{
  "n_layer": 14,
  "d_model": 512,
  "n_experts": 32,
  "experts_per_token": 4,
  "d_expert": 48,
  "d_shared_expert": 128,
  "activation": "swiglu",
  "moe_layers": [1, 2, 3, 4, 5, 6, 7, 8, 9, 10, 11, 12, 13],
  "router_score": "softmax",
  "normalize_top_k": false,
  "routed_scale": 3.13,
  "balance_loss": 0.00782,
  "balance_bias": false,
  "n_groups": 8,
  "groups_per_token": 2,
  "init_std_router": 0.0286,
  "lr_router": 0.000325,
  "vocab_size": 11909,
  "norm": "rmsnorm",
  "norm_eps": 1e-06,
  "tie_embeddings": "early",
  "optimizer": "soap_variant",
  "lr": 0.00234,
  "beta1": 0.95,
  "beta2": 0.98,
  "batch_tokens": [32768, 65536, 98304],
  "seq_len": 768,
  "train_tokens": 602400000,
  "steps": 9613,
  "dataset": "wikipedia_en"
}
Below are experts of layer 6 (counted from 0) of a mixture-of-experts language model. Rows are named router (the router's row for the expert), gate (a neuron's input weights, with its number), up (a neuron's input weights, with its number) and show model dimensions 384-511. Each number is 200 + 40 x the weight over its row's rms, rounded and kept within 0 to 999.
Before each expert's rows: "gets" lists some tokens that make up at least twice as much of what it gets as of all text; "mostly gets" lists some tokens that are sent to it at least half of the time. This comes from a sample of Wikipedia text that the model never trained on. Tokens count by the router's weight.

# expert 4
gets: ",", "a,", ")", "),", ";", "e,"
mostly gets: "i,", "',", "a,", "),", "o,", "on,"
router,201,273,192,210,183,242,233,181,192,85,242,206,190,221,213,262,211,203,120,238,174,203,149,256,165,182,175,222,195,161,140,225,216,170,207,207,207,194,187,158,220,175,175,191,233,249,215,196,190,313,253,243,192,289,280,175,201,227,217,149,227,208,187,205,226,184,299,127,127,169,240,244,162,251,205,198,204,192,219,166,279,131,219,214,185,165,230,125,164,192,157,180,213,257,254,169,174,206,162,229,241,273,294,222,238,200,212,129,138,213,214,277,162,211,257,254,201,225,227,174,187,230,172,242,265,243,194,259
gate0,276,194,170,268,255,205,262,181,167,226,182,134,167,293,205,233,159,155,187,132,207,252,167,243,200,187,221,173,242,197,198,255,151,206,183,225,184,221,245,195,168,209,251,195,200,191,151,202,201,160,190,200,206,202,215,213,252,202,194,184,151,188,184,203,221,260,240,184,198,232,273,299,199,206,152,205,144,106,198,204,202,102,238,154,192,172,216,224,190,211,223,207,147,161,195,237,235,224,201,198,237,141,183,340,226,244,141,178,187,228,199,202,171,233,190,187,213,231,188,227,184,227,261,256,216,188,202,253
up0,243,155,247,185,213,220,168,205,183,196,244,209,176,217,234,243,115,160,163,181,214,217,193,109,173,178,231,240,183,307,150,201,135,198,208,166,201,337,185,236,146,225,190,294,160,214,259,166,194,204,220,203,186,150,172,213,309,216,195,199,237,208,214,184,185,209,202,213,258,212,169,214,196,204,175,204,204,187,299,209,201,214,192,191,244,142,145,201,270,210,195,219,237,160,232,175,145,177,194,199,176,157,184,280,190,209,142,160,178,198,111,199,228,134,153,149,160,199,225,225,187,146,212,167,215,219,287,187

# expert 30
gets: " D", " K", " P", " V", " H", "h"
mostly gets: " D", " Bh", " (D", " Kh", " (I", " V"
router,249,165,118,208,201,222,246,186,249,194,171,212,213,254,183,198,247,174,126,194,136,218,163,204,187,196,183,242,186,154,237,234,179,127,169,211,129,117,274,203,148,205,145,245,203,205,156,217,142,192,243,225,217,173,135,255,146,193,174,159,154,199,195,223,167,204,154,144,222,275,167,209,177,224,212,231,178,305,235,176,239,264,217,226,167,173,158,212,187,225,227,190,216,185,258,205,188,203,209,150,246,210,223,207,209,268,233,178,274,216,211,183,182,159,145,250,233,198,261,166,207,175,210,216,191,169,217,289
gate0,284,292,70,174,210,200,202,239,161,164,127,237,139,189,218,280,217,222,139,207,249,193,166,189,188,253,273,225,169,170,205,160,161,202,200,210,134,154,190,186,255,264,194,200,151,128,192,144,225,164,113,228,181,143,129,197,174,243,260,189,180,226,150,173,263,227,207,161,214,223,201,207,230,236,289,201,212,232,205,231,204,185,206,217,216,212,182,164,121,199,128,200,230,183,193,181,172,146,246,183,219,173,183,215,169,180,267,207,183,170,132,131,160,219,208,253,251,136,232,200,194,237,129,233,204,106,179,240
up0,211,242,198,297,258,225,191,222,179,139,265,194,200,166,179,201,180,210,230,201,190,212,203,291,198,202,165,197,201,176,188,156,213,167,244,163,179,215,166,171,197,205,248,227,205,210,189,243,223,199,115,250,170,223,285,235,222,224,144,125,204,211,198,201,123,188,267,226,228,262,128,272,197,140,222,196,228,167,139,232,142,172,135,124,211,264,176,171,205,196,154,144,246,196,199,218,203,211,231,218,220,174,170,210,305,176,196,124,218,173,183,207,320,295,159,175,226,186,163,214,162,128,128,322,165,225,263,235

# expert 29
gets: " as", " to", " with", " and", " of", " for"
mostly gets: " with", " for", " as", " became", " including", " been"
router,203,190,155,147,141,208,229,166,178,132,194,167,200,218,174,120,150,252,279,211,233,190,204,223,105,146,215,250,165,184,234,128,218,179,187,184,164,242,195,98,219,188,217,255,195,193,236,213,208,196,216,101,252,184,191,222,206,239,268,151,231,277,264,253,160,313,194,248,173,197,171,161,205,190,189,166,264,197,151,188,238,125,305,265,159,216,146,173,217,164,172,217,227,178,250,218,192,162,257,241,193,127,197,249,175,208,247,184,273,221,207,243,205,252,251,173,197,206,171,195,156,217,225,161,234,165,210,165
gate0,211,222,229,222,162,194,202,187,134,272,152,235,221,234,218,219,205,176,262,207,174,204,184,271,216,194,211,190,201,138,225,204,214,251,142,228,278,170,171,206,190,268,187,212,195,219,246,240,151,203,200,197,248,201,136,249,182,138,129,245,268,205,242,185,155,281,263,150,264,146,195,189,201,203,215,197,217,156,207,219,270,203,192,200,160,236,292,261,201,202,200,167,165,243,202,235,201,205,209,176,224,209,148,206,190,169,248,210,252,204,129,285,219,180,210,145,203,174,260,223,177,194,240,265,165,292,216,270
up0,176,284,233,210,169,206,215,197,188,171,119,161,247,273,147,148,202,199,213,258,223,235,219,242,240,161,197,240,297,237,145,222,191,239,191,172,186,228,200,187,218,184,165,189,224,200,139,191,197,206,145,237,225,182,206,172,212,166,199,170,164,197,226,195,213,190,311,218,207,151,205,199,211,199,219,179,261,311,200,204,185,239,241,231,212,92,199,198,187,216,127,161,261,216,229,186,201,174,174,167,193,223,195,200,242,273,321,288,234,273,206,259,250,186,230,204,206,201,217,169,208,135,212,178,225,199,157,274

# expert 5
gets: " was", " is", " were", " are", " a", " be"
mostly gets: " was", " is", " been", " became", " being", " were"
router,188,203,221,150,241,213,233,200,252,171,148,198,157,219,248,224,181,204,291,201,182,170,124,209,206,228,219,141,229,135,162,210,194,185,230,138,233,231,214,237,243,188,228,178,130,259,153,201,187,156,259,241,184,202,193,202,208,239,188,204,184,283,149,149,184,194,200,126,156,130,160,198,210,185,195,208,167,178,197,201,239,257,221,207,205,231,201,181,144,168,187,131,205,191,226,227,230,203,240,270,214,181,152,210,135,201,244,141,175,216,176,270,252,134,182,174,223,192,191,205,181,141,137,242,261,206,234,195
gate0,206,193,146,271,216,119,197,217,186,209,258,135,180,204,199,225,217,213,221,244,251,101,246,201,129,253,192,242,162,190,200,180,145,200,198,205,230,274,183,218,200,108,161,236,213,210,176,204,199,165,216,208,225,238,200,249,221,165,215,183,196,210,268,202,188,173,208,205,177,178,111,127,273,208,229,225,192,200,210,138,250,196,247,174,245,213,195,206,217,223,231,200,227,230,222,179,198,232,182,282,203,144,166,211,195,218,204,208,139,191,159,209,190,197,190,150,126,192,171,190,179,189,137,287,204,235,218,246
up0,137,191,140,184,240,196,159,182,182,137,240,238,268,143,206,222,154,194,191,159,182,239,239,209,180,179,169,198,153,165,169,257,185,244,217,189,103,195,240,235,249,216,196,208,131,263,247,154,142,300,232,225,229,222,298,198,197,193,204,228,201,259,190,201,177,160,121,146,205,269,201,208,192,197,139,199,214,226,204,185,233,227,264,152,146,145,128,268,177,205,204,200,196,189,197,204,243,251,262,200,169,98,218,147,175,191,244,217,264,152,182,123,171,225,177,198,235,164,170,271,173,199,240,214,189,150,217,182

# expert 23
gets: ".", "\n", "s.", "es.", ").", "=="
mostly gets: "\".", "es.", "ing.", "s.", "ed.", " ==="
router,198,223,159,221,225,167,222,247,186,229,204,164,159,150,170,181,207,165,187,194,194,215,100,199,233,196,289,150,251,199,219,226,226,210,191,173,259,237,171,178,182,230,172,234,207,221,186,111,231,214,146,314,163,193,215,214,230,287,167,232,268,252,257,224,213,196,241,166,266,274,190,255,159,156,190,285,190,177,192,166,208,258,200,201,169,138,201,141,157,125,159,260,175,204,146,166,212,262,178,174,155,167,238,218,165,196,180,196,276,163,193,189,190,248,185,155,114,211,282,172,222,170,170,238,190,144,208,253
gate0,185,199,181,72,171,253,159,202,199,109,211,185,260,201,185,240,187,345,161,215,228,180,272,182,161,204,195,163,220,200,163,198,149,188,238,203,164,201,206,289,190,197,145,181,192,252,272,156,136,159,156,170,176,226,205,222,259,231,175,230,138,201,130,188,245,215,248,178,263,226,221,206,242,255,214,168,191,177,133,227,274,244,187,183,187,216,150,168,213,247,216,197,255,196,266,190,195,206,188,195,232,166,203,202,209,243,171,161,264,178,278,206,160,229,251,197,136,174,216,152,229,258,228,218,229,206,156,221
up0,192,203,231,117,197,206,209,177,198,224,262,144,287,142,192,182,163,215,201,148,147,208,221,174,116,192,177,90,237,212,215,201,188,193,202,214,169,159,121,227,195,203,221,236,157,140,187,192,124,194,164,179,183,141,236,210,202,201,183,169,182,240,151,219,225,185,215,164,263,213,199,233,271,189,163,100,208,188,216,210,134,210,246,170,300,152,189,221,230,183,213,152,330,167,151,183,147,207,252,247,219,169,133,253,228,265,160,237,230,234,168,284,227,134,235,199,277,182,192,220,208,218,156,187,179,186,210,185

# expert 0
gets: "\n", "-", "|", "===", " -", "=="
mostly gets: "|", "\n", "==See", " Born:", ").", "\n   "
router,91,215,157,218,157,152,301,181,148,224,227,240,196,224,230,154,144,183,219,187,245,213,211,181,178,290,218,253,210,225,213,217,245,165,151,223,157,209,192,158,129,236,189,158,162,164,180,187,222,142,163,185,192,182,200,198,244,224,141,264,220,202,249,274,250,162,266,171,118,262,211,161,223,206,263,203,227,216,211,266,168,181,211,167,165,172,194,136,181,186,218,138,171,233,199,186,201,259,290,185,176,267,206,267,168,181,226,242,227,278,204,133,181,263,191,214,162,150,198,213,201,181,155,103,260,163,192,172
gate0,149,170,234,202,117,287,210,188,224,251,193,255,195,143,108,217,268,234,210,161,244,214,192,182,241,191,204,186,287,232,194,169,342,182,206,181,214,194,181,192,256,191,163,208,148,185,229,175,211,252,196,260,254,161,150,190,195,286,201,253,247,270,178,148,151,137,129,194,143,164,107,228,170,194,238,150,161,206,195,159,207,215,299,166,234,234,128,204,156,214,92,186,103,177,226,280,240,164,205,298,259,215,183,197,144,196,209,222,174,154,264,200,246,199,179,148,257,225,242,265,191,203,118,241,155,136,193,168
up0,248,206,143,195,202,147,202,186,125,245,212,217,149,172,151,202,231,267,197,180,248,232,260,151,161,144,209,174,205,213,234,226,287,168,218,188,219,186,185,251,197,179,300,162,164,249,225,158,200,223,154,130,196,167,157,196,189,147,166,282,223,255,176,198,245,197,207,148,103,286,207,225,188,237,207,153,65,240,228,206,87,200,235,207,211,198,200,189,216,220,147,192,252,198,152,239,229,172,140,246,194,294,152,260,244,183,219,217,202,232,253,197,177,208,194,224,196,227,158,230,220,140,183,209,222,274,169,190

# expert 16
gets: " the", " to", " of", " in", " at", " from"
mostly gets: " under", " during", " between", " at", " until", " before"
router,245,169,188,203,109,142,141,167,214,198,191,254,267,213,196,174,211,209,157,106,195,189,165,146,166,189,247,179,182,248,193,195,252,199,179,201,188,173,219,97,197,210,193,182,176,138,242,243,233,206,141,136,186,115,229,203,192,169,224,241,184,198,192,227,202,224,130,168,143,211,269,239,174,136,208,127,281,221,151,237,181,175,201,148,190,224,111,145,183,156,220,159,241,217,191,258,270,146,195,221,112,155,186,230,145,231,206,179,176,210,173,187,246,150,193,200,238,158,101,257,172,225,247,236,180,163,271,217
gate0,186,254,219,199,212,223,238,246,250,196,228,165,258,190,169,207,263,164,174,181,204,196,198,209,226,162,223,182,216,275,196,245,172,184,201,211,157,214,156,292,253,219,188,153,193,209,319,210,243,204,96,201,302,217,124,200,208,195,185,192,184,210,188,200,188,187,213,214,179,271,179,265,192,157,195,198,214,213,207,200,255,171,259,186,179,180,182,187,257,216,181,209,264,221,177,170,226,123,213,176,238,138,209,253,257,226,191,190,159,186,192,173,189,87,181,182,240,234,113,172,186,220,180,194,225,178,221,195
up0,203,121,187,149,179,200,170,202,112,135,190,114,204,209,249,169,129,245,215,188,199,224,205,143,235,192,210,202,230,205,204,149,295,252,249,264,198,199,262,144,196,260,225,200,223,204,135,249,93,205,150,207,185,203,170,211,154,203,210,81,186,165,207,174,231,253,152,197,225,196,203,221,179,223,222,196,183,265,199,151,200,213,128,228,217,163,198,174,174,212,300,177,139,215,190,191,199,200,149,211,185,243,204,246,155,251,189,245,195,191,181,224,201,219,200,195,209,215,223,219,200,196,188,207,199,212,157,245

# expert 19
gets: " ", "\n", " s", " S", " to", "S"
mostly gets: " ", " s", " took", " (s", " went", " moved"
router,211,210,178,169,90,234,183,259,254,250,236,158,215,228,300,175,183,190,199,174,243,241,112,219,171,215,152,131,241,183,209,134,149,201,242,139,184,220,238,202,234,289,180,200,126,226,178,281,211,214,128,179,212,205,236,147,228,194,229,113,174,214,198,252,192,176,163,247,161,225,169,195,170,163,270,262,237,124,192,260,167,138,174,193,173,236,211,123,262,245,174,150,111,158,225,199,134,185,226,241,208,239,190,246,175,223,229,227,248,136,216,231,230,165,166,255,176,143,165,188,193,263,151,168,129,217,195,204
gate0,205,131,198,171,232,299,181,226,162,209,192,208,207,206,220,231,198,148,234,151,152,148,156,252,182,192,241,203,180,217,197,204,216,225,204,195,217,227,228,192,186,209,255,250,145,232,198,196,185,194,195,197,223,208,196,198,197,267,177,289,208,203,166,191,144,239,192,200,125,161,264,245,167,142,237,178,238,203,143,215,143,214,187,301,211,216,174,205,195,200,136,188,162,212,201,188,244,241,187,196,197,147,140,199,235,219,171,249,137,209,289,176,232,197,207,183,229,218,216,231,163,149,232,195,204,143,172,205
up0,273,236,245,316,181,115,163,220,205,188,156,263,190,202,265,313,201,192,174,200,202,210,247,169,228,199,188,184,209,291,165,165,184,160,179,223,151,246,168,162,240,281,200,197,249,202,210,198,217,104,183,203,179,170,199,239,200,226,160,175,207,207,233,199,258,244,162,187,178,245,197,165,228,252,211,166,206,131,211,170,255,197,172,241,65,202,194,183,223,223,172,197,150,165,179,215,195,167,191,169,170,284,165,227,172,202,224,184,235,175,239,219,196,245,189,203,162,188,189,251,201,122,251,235,184,61,199,186

# expert 1
gets: "\n", "|", "-", ".", "==", ":"
mostly gets: "\".", "ing.", "\n", "|", "es.", " Born:"
router,154,148,183,227,201,171,231,162,197,246,230,194,154,269,201,163,192,170,187,256,239,218,219,192,164,235,272,208,241,209,203,217,259,178,163,159,228,233,131,285,237,228,198,177,204,231,164,227,240,191,158,244,150,180,201,139,183,191,238,213,203,200,154,212,191,232,247,172,168,270,196,191,187,199,253,213,201,172,265,199,175,275,200,202,208,174,184,233,123,221,192,210,132,186,175,151,182,214,251,163,185,283,124,249,89,145,201,284,225,178,194,192,190,239,193,191,180,140,207,206,181,164,218,146,179,130,178,232
gate0,226,224,237,209,259,163,197,219,268,226,223,132,219,199,245,168,210,213,198,189,201,205,202,193,151,206,237,189,179,225,206,172,69,149,202,132,240,173,160,280,220,200,116,310,185,222,205,182,290,209,212,134,179,196,155,219,196,242,251,247,192,209,259,249,233,215,252,260,131,265,193,247,188,241,204,173,202,200,173,197,182,207,227,237,193,167,193,243,131,197,216,264,215,205,195,175,239,199,209,191,186,156,199,197,124,148,170,219,231,207,225,196,197,167,258,222,218,240,192,337,181,221,225,239,155,238,156,196
up0,159,177,156,199,200,218,141,215,173,244,223,221,266,200,273,250,252,198,206,194,155,200,144,177,200,312,295,200,150,197,287,212,183,223,153,74,192,201,229,260,199,239,215,134,140,198,203,204,260,204,126,181,266,209,201,164,177,192,118,197,134,120,293,262,185,203,245,218,229,226,192,233,197,166,212,139,188,143,236,216,188,166,215,176,195,170,103,230,175,162,115,223,150,203,203,221,196,266,187,275,200,188,197,197,217,219,228,173,204,200,235,154,213,145,191,211,227,240,258,263,225,224,146,235,237,171,162,302

# expert 31
gets: " the", " for", " of", " to", " by", " in"
mostly gets: " for", " including", " with", " as", " called", " became"
router,173,185,184,198,115,144,218,108,211,252,231,196,210,238,174,154,208,252,219,156,219,177,233,225,132,151,248,235,197,196,159,149,210,252,184,256,196,199,143,107,221,208,220,188,218,159,233,203,212,112,191,130,222,162,157,207,261,194,193,229,253,263,287,239,191,253,191,197,193,239,236,210,143,176,143,157,262,207,163,132,260,190,226,263,219,245,123,200,211,205,191,233,263,208,206,241,197,182,243,211,267,215,210,140,242,208,196,195,180,207,172,222,219,209,215,201,154,225,211,190,187,215,196,182,232,216,176,267
gate0,213,141,200,255,271,202,200,173,225,224,183,192,200,257,221,112,170,226,214,237,142,208,185,202,165,210,200,183,179,144,287,241,200,146,171,245,203,173,267,188,224,143,268,145,192,158,235,212,263,236,204,166,242,271,224,201,192,289,201,229,189,262,156,193,289,192,204,169,235,242,209,212,175,190,238,216,164,213,207,186,202,215,237,204,215,196,143,194,170,237,240,221,254,172,241,236,148,210,200,142,247,168,228,202,153,223,181,238,158,225,82,204,164,207,174,99,181,279,108,205,187,173,197,207,262,204,238,234
up0,226,233,164,219,266,164,197,197,194,224,189,230,190,204,187,198,251,226,181,161,184,186,229,263,220,262,213,167,200,207,132,222,185,189,178,229,180,209,185,298,227,203,146,234,176,212,203,252,246,174,238,145,189,190,180,199,237,128,261,267,200,238,253,221,196,139,194,175,210,158,197,168,200,190,206,170,327,277,193,207,225,113,233,244,133,166,175,190,263,175,167,234,159,161,204,258,198,172,266,201,191,131,275,162,194,168,196,190,258,152,240,190,200,229,166,211,242,238,252,204,228,188,237,175,213,202,199,206

# expert 7
gets: " was", " is", " not", " be", " were", " had"
mostly gets: " was", " been", " became", " were", " being", " be"
router,117,185,242,212,219,218,181,211,186,139,159,217,189,190,223,157,158,152,255,168,189,149,169,207,176,326,299,222,177,180,122,190,269,249,164,160,238,264,235,237,205,200,199,148,120,200,210,215,206,245,171,234,186,206,189,196,243,208,176,229,214,210,152,203,176,197,254,168,239,235,149,188,211,193,175,182,193,169,175,236,237,258,146,178,206,153,261,190,136,231,218,243,204,188,182,196,218,213,234,266,222,198,150,232,111,170,275,196,227,193,133,246,196,212,164,108,203,202,229,207,139,136,179,220,247,204,238,177
gate0,197,183,190,192,231,186,157,244,116,204,167,192,147,211,277,167,220,187,236,206,126,136,174,161,224,329,169,151,169,179,169,201,200,203,128,191,328,277,253,205,246,210,217,177,164,207,172,212,197,208,211,213,255,173,204,273,160,232,227,236,234,241,198,178,188,244,259,138,193,271,232,175,241,174,207,192,185,207,212,179,246,135,198,152,238,169,201,220,165,217,216,296,214,186,233,193,196,189,283,187,186,170,173,199,179,213,277,229,195,232,254,220,198,163,243,130,189,176,234,251,124,249,196,199,234,250,171,210
up0,256,225,215,281,201,179,218,143,209,223,196,207,252,203,208,161,178,197,168,195,188,251,199,188,202,180,266,198,199,183,209,155,241,229,184,176,154,179,179,230,177,256,231,171,191,173,265,113,218,215,198,115,154,153,179,252,219,170,223,211,157,179,175,191,199,198,132,156,239,199,222,193,165,273,175,196,195,164,168,215,170,257,198,217,188,210,169,186,216,265,194,165,178,179,113,189,241,170,168,192,196,211,174,184,185,245,127,169,213,115,234,131,172,211,199,187,192,217,192,202,183,200,175,213,203,178,195,206

# expert 3
gets: " W", " w", " R", " A", " p", " C"
mostly gets: " w", " W", " \"S", " \"A", " \"The", " h"
router,124,211,172,236,170,186,227,211,201,252,216,212,158,160,163,184,203,135,218,169,187,299,175,299,245,255,191,220,184,210,154,290,205,176,268,268,206,140,246,266,183,179,161,213,207,167,160,131,213,245,176,256,196,220,275,200,166,187,173,212,105,204,229,220,171,200,207,199,195,146,209,196,224,239,232,200,232,226,160,233,258,272,167,214,224,147,177,215,164,243,270,199,159,186,165,199,265,255,212,227,198,202,235,141,149,207,244,202,223,200,208,220,115,247,170,185,215,343,218,224,181,125,215,225,274,150,260,144
gate0,143,217,220,257,169,196,227,214,251,111,180,189,220,174,219,188,242,238,244,230,195,253,193,114,239,206,189,211,250,224,90,259,184,245,148,176,249,148,194,200,272,258,219,179,185,225,232,85,238,253,207,195,174,201,212,198,212,289,259,194,232,187,235,242,166,197,197,172,225,193,251,183,191,121,106,224,155,160,161,189,216,215,257,176,181,204,180,262,187,133,148,189,73,196,248,201,213,259,257,202,194,229,184,186,229,187,192,187,109,165,201,152,201,100,262,200,259,264,210,139,191,189,204,218,190,179,200,198
up0,224,236,140,193,164,174,205,204,173,211,169,188,119,259,187,202,239,189,225,176,236,278,236,151,200,184,208,197,243,273,247,198,257,197,223,186,170,157,167,237,252,185,195,299,114,143,192,251,133,226,199,201,289,181,238,191,208,189,167,190,298,223,204,164,272,155,200,201,173,137,189,257,148,224,181,216,203,226,265,187,218,111,211,247,238,220,235,206,219,205,191,242,162,223,217,217,272,204,203,200,151,157,241,201,217,200,257,214,190,152,144,202,192,259,237,198,221,192,299,269,195,171,200,242,188,205,103,213

# expert 27
gets: " |", "|", " ", " 0", " Total", " /"
mostly gets: " Total", "°N", " %", " Candidate", " 0;", " total"
router,182,116,143,177,246,231,201,128,231,157,270,243,210,172,160,194,203,212,200,207,193,189,184,131,246,115,155,168,220,207,201,216,175,200,211,134,112,158,190,277,221,206,270,195,167,265,159,197,215,219,137,252,216,189,196,245,168,165,156,248,230,170,147,174,255,196,216,201,214,209,233,154,259,233,226,160,183,200,197,211,187,242,192,179,141,272,236,194,159,202,216,190,203,186,128,234,189,228,118,213,207,204,175,167,185,154,149,159,147,179,172,214,156,223,185,247,272,177,196,154,165,203,267,188,154,239,245,155
gate0,208,237,220,164,154,236,196,195,183,269,268,175,133,206,203,235,188,228,169,215,227,179,248,219,204,133,228,217,198,251,212,148,272,211,258,173,180,189,177,211,230,158,202,199,189,182,266,206,223,230,220,195,189,187,244,173,214,205,203,153,137,190,203,249,203,195,210,223,123,190,218,186,194,207,239,172,170,202,193,168,188,226,217,156,292,222,197,261,214,293,152,200,200,227,233,224,299,214,251,210,271,132,121,195,132,197,191,182,203,196,179,220,144,226,188,114,283,137,197,240,192,193,209,196,179,236,256,197
up0,156,202,210,158,146,217,203,203,160,228,289,243,145,65,173,169,252,251,197,200,216,203,228,256,148,154,198,216,169,191,197,208,171,230,186,218,199,179,255,167,208,118,215,240,221,129,203,249,230,270,126,199,170,193,190,202,182,185,252,231,192,225,217,164,189,210,218,180,195,98,200,199,208,293,227,192,193,205,189,180,192,253,200,274,179,278,167,211,224,204,253,264,197,212,169,144,298,193,220,167,139,226,184,240,195,183,213,269,230,206,120,266,199,236,182,213,140,168,205,191,162,263,201,217,185,156,184,267

# expert 22
gets: " in", " October", " August", " January", " May", " July"
mostly gets: " November", " January", " December", " October", " June", " July"
router,208,175,148,141,178,157,117,221,243,230,234,182,199,162,165,195,163,278,115,281,212,217,247,239,260,186,236,159,168,148,265,104,199,128,261,198,163,232,181,224,240,221,117,255,180,237,206,231,181,69,199,225,223,267,250,223,189,219,219,166,228,220,235,272,173,232,186,192,205,290,189,251,167,186,216,211,196,215,201,205,208,183,222,231,200,219,213,231,180,188,156,221,178,271,202,230,193,187,227,224,256,123,167,176,142,208,181,173,210,216,175,201,222,196,237,147,219,110,210,189,139,185,169,192,234,162,147,167
gate0,183,159,239,89,150,212,144,213,219,210,226,256,179,220,197,197,223,175,225,192,198,252,188,144,173,259,220,159,269,185,206,208,222,204,232,207,237,153,223,211,241,164,180,199,132,203,244,256,153,186,234,167,132,200,181,264,271,199,138,193,137,325,292,184,245,193,145,173,200,158,202,161,242,143,225,224,116,157,158,191,227,265,276,220,208,204,260,151,150,205,288,211,197,179,182,176,117,184,201,228,210,83,257,257,170,208,201,201,183,328,116,207,195,168,157,277,203,214,280,199,189,227,207,243,196,210,189,243
up0,251,204,287,106,171,181,203,199,225,187,179,174,165,187,161,211,106,157,231,212,163,224,209,227,188,212,227,155,174,202,226,111,241,144,245,137,154,147,115,237,237,212,202,197,188,154,219,235,312,214,200,172,192,123,185,202,224,203,154,187,194,161,177,163,174,181,277,198,195,193,162,187,197,152,196,211,184,263,203,194,193,196,209,120,205,197,245,169,203,265,215,194,200,163,209,233,238,187,199,146,240,201,201,216,189,229,183,189,182,247,156,194,207,226,219,210,185,174,110,123,207,139,202,144,200,260,187,215

# expert 20
gets: " |", " 1", " 2", " 3", " 4", " 5"
mostly gets: " (198", " (200", " (197", " MF", " (199", " Candidate"
router,246,185,184,169,177,263,154,240,162,227,205,202,201,149,213,234,202,177,237,172,203,158,273,215,196,304,192,238,174,226,278,221,217,208,194,196,221,82,108,197,224,218,178,207,221,250,132,213,203,160,141,213,145,274,124,182,190,210,173,175,149,216,234,179,191,177,211,251,198,289,213,222,198,224,206,130,211,191,180,204,185,229,249,192,275,187,190,220,245,290,202,196,212,216,218,130,219,268,252,225,234,223,177,151,178,206,155,161,189,170,187,242,130,194,225,272,174,167,238,186,218,239,239,154,214,266,158,218
gate0,137,214,210,125,216,218,216,226,120,117,211,258,257,201,153,212,216,178,188,194,118,173,213,164,136,186,226,296,122,138,152,213,148,199,176,172,198,155,219,204,175,163,161,203,212,200,199,144,197,244,186,235,246,266,172,199,198,194,266,199,119,252,197,184,160,224,278,224,163,226,301,238,152,201,186,204,159,209,221,209,186,227,266,216,208,172,195,197,199,185,250,237,201,222,222,191,229,156,173,255,203,223,200,254,205,175,169,208,245,137,241,196,157,196,196,260,201,192,180,255,191,205,194,102,198,235,151,179
up0,186,243,201,209,180,234,207,222,210,249,142,199,169,214,213,222,216,196,147,250,201,133,206,198,107,210,144,153,235,188,263,229,149,238,201,209,300,187,186,176,205,225,228,213,209,168,214,186,216,223,165,167,164,203,221,234,166,281,237,155,168,240,167,110,176,189,136,200,215,173,192,222,189,221,119,80,84,288,151,233,191,225,211,257,154,224,217,246,183,195,200,249,189,158,214,154,174,138,212,181,191,200,175,246,199,202,129,145,178,202,259,191,181,210,195,166,224,178,183,202,209,196,201,267,204,144,221,205

# expert 24
gets: " a", " 0", " an", " 1", " ft", " 2"
mostly gets: "°N", " (age", " ft", "%", " population", " 0;"
router,212,100,137,200,191,110,200,153,217,138,180,206,164,217,150,231,223,184,197,222,205,184,171,203,194,187,232,270,256,174,166,206,123,214,196,238,180,186,242,182,222,149,200,195,153,258,178,268,231,215,258,187,200,244,189,198,91,194,249,144,116,236,110,225,231,201,211,245,177,187,183,136,213,225,166,269,159,192,173,258,190,187,186,177,179,226,181,195,228,174,187,188,208,192,158,254,147,208,211,246,192,192,203,128,243,139,162,192,158,135,189,175,217,187,175,229,225,264,263,207,174,243,204,235,121,194,192,127
gate0,237,195,228,237,254,189,127,265,160,118,206,142,203,256,247,207,151,228,224,236,298,211,175,128,161,194,174,250,217,182,220,229,222,177,146,182,200,243,148,263,211,154,200,242,206,268,226,231,190,158,236,149,208,253,189,220,136,127,151,246,202,254,222,200,172,273,159,197,200,183,231,221,210,160,238,141,246,184,247,153,195,168,176,188,197,216,266,284,296,188,192,199,234,259,121,210,201,260,177,217,189,192,245,171,96,198,140,285,182,134,171,203,144,206,212,228,250,205,195,255,197,314,186,148,218,181,239,194
up0,214,182,237,151,123,314,191,254,220,207,261,219,199,171,155,237,191,174,157,165,204,203,210,237,175,200,205,192,105,144,274,198,182,206,170,141,198,256,204,141,301,155,197,179,243,217,133,184,255,219,264,228,227,165,137,202,225,235,245,164,201,198,201,238,158,185,168,221,169,237,129,135,197,218,183,175,275,167,198,162,269,285,225,201,200,218,184,204,209,187,204,186,151,148,208,193,125,274,234,212,205,205,144,133,220,195,275,180,189,262,212,250,200,235,272,168,87,296,233,190,132,207,131,184,231,223,216,178